Weights of a small mixture-of-experts language model, trained from scratch on English Wikipedia.
Experts: 12 experts in each of 13 layers, 208 SwiGLU neurons an expert.
Below are experts of layer 10 (counted from 0) of a mixture-of-experts language model. Rows are named router (the router's row for the expert) and show model dimensions 0-47. Each number is 50 + 10 x the weight over its row's rms, rounded and kept within 0 to 99.
Before each expert's rows: a language model's description of what the expert responds to. This comes from a sample of Wikipedia text that the model never trained on.

# expert 8
What it handles: Numbers and number words giving counts, like population, households, families, votes, percentages, plus Total and Votes headers.
router:43 31 71 61 64 49 42 49 53 50 34 59 59 64 35 49 42 38 52 55 50 57 58 27 53 58 54 39 58 47 41 31 58 50 46 49 52 50 56 48 23 49 35 47 28 57 44 33

# expert 4
What it handles: Structural tokens ending lines or cells: closing pipes, final periods, line breaks, == heading marks, en dashes in year ranges, infobox fields.
router:70 44 68 61 40 54 64 54 53 63 58 54 34 34 46 42 61 64 43 54 58 42 62 59 41 31 28 43 57 52 56 51 46 27 40 55 45 64 55 54 47 48 73 50 62 61 37 54

# expert 3
What it handles: Word pieces in the middle or end of words, especially suffixes like tion, atic, ism, ara, and possessive apostrophes after names.
router:57 72 70 55 34 78 52 45 48 43 45 62 38 58 62 45 42 36 56 52 33 67 44 46 49 72 40 44 41 55 43 58 42 30 57 54 58 58 46 54 43 37 48 44 44 42 65 48

# expert 6
What it handles: Forms of be and have after subjects in biographical prose, such as was, is, has been, had, became.
router:29 43 47 47 57 31 60 33 35 56 51 35 58 42 57 60 69 58 40 41 61 60 53 58 56 43 34 75 38 54 43 37 50 56 46 53 62 46 49 59 58 66 54 56 47 51 47 32

# expert 1
What it handles: Capital letters and word pieces inside foreign or scientific names and math markup, like Latin species names, Zh, Sch, Ku, backslash, $.
router:63 46 33 58 64 69 46 38 56 39 52 50 59 55 53 52 43 58 56 62 50 55 56 32 61 44 64 45 44 42 55 38 53 68 50 47 53 36 68 50 56 54 26 41 45 67 60 39

# expert 5
What it handles: Opening consonant pieces of place names and surnames, like St, Gl, Dr, D, often after the or a, as in Stourbridge, Dorset.
router:54 49 39 42 56 31 39 65 49 49 34 47 39 57 29 55 69 38 53 58 61 36 38 55 48 37 55 46 50 64 53 50 40 53 55 67 44 44 31 49 60 43 60 51 52 52 49 55

# expert 2
What it handles: Sentence-final periods, paragraph breaks before headings, and linking words like of, to, and, cannot, must within titles and running prose.
router:53 56 47 50 63 51 44 51 52 72 53 45 45 43 39 41 51 59 47 42 70 56 49 35 50 48 38 41 71 71 48 51 67 67 51 42 80 47 67 41 63 66 29 46 42 37 39 58

# expert 10
What it handles: Pronouns, relative words and nouns serving as sentence subjects before a verb, such as they, it, who, players, members, album.
router:38 36 56 39 46 66 52 68 46 40 47 47 45 59 52 45 43 50 66 35 52 45 30 57 38 55 49 49 37 43 55 56 59 28 60 50 47 46 40 55 59 53 35 73 54 52 37 63

# expert 9
What it handles: Past participles and prepositions introducing dates or places, like launched on, founded, released, born, and opening parentheses before life dates.
router:28 51 57 50 54 51 32 68 48 50 52 31 43 55 51 57 34 43 41 33 59 37 45 46 38 32 54 51 36 62 43 66 55 49 50 54 48 50 56 60 58 55 52 39 40 30 51 55

# expert 7
What it handles: Pipes and digits inside numeric sports or statistics tables, and century pieces of years like 201, 197, 199.
router:34 59 33 44 39 48 50 45 50 54 55 57 58 55 57 37 44 48 45 57 55 46 52 61 43 54 67 68 70 54 39 58 51 49 58 44 34 45 47 48 38 67 54 50 65 40 64 44

# expert 0
What it handles: Separators before names in lists and tables, such as row-opening pipes, list dashes, semicolons, colons and numbered-list periods before player or cast names.
router:55 52 35 51 52 42 51 45 40 37 44 49 62 43 71 45 48 59 43 54 31 46 59 71 56 64 70 46 40 30 58 49 21 47 52 48 51 44 34 50 48 38 55 52 56 40 42 63

# expert 11
What it handles: Articles and noun modifiers opening a noun phrase, like the, a, first, original, another, and years in a 1985 American film.
router:62 48 61 52 47 39 48 66 51 52 53 57 43 43 35 60 36 44 45 51 48 43 50 62 47 40 45 40 56 45 37 49 64 78 49 58 43 58 59 48 51 47 50 59 58 49 64 49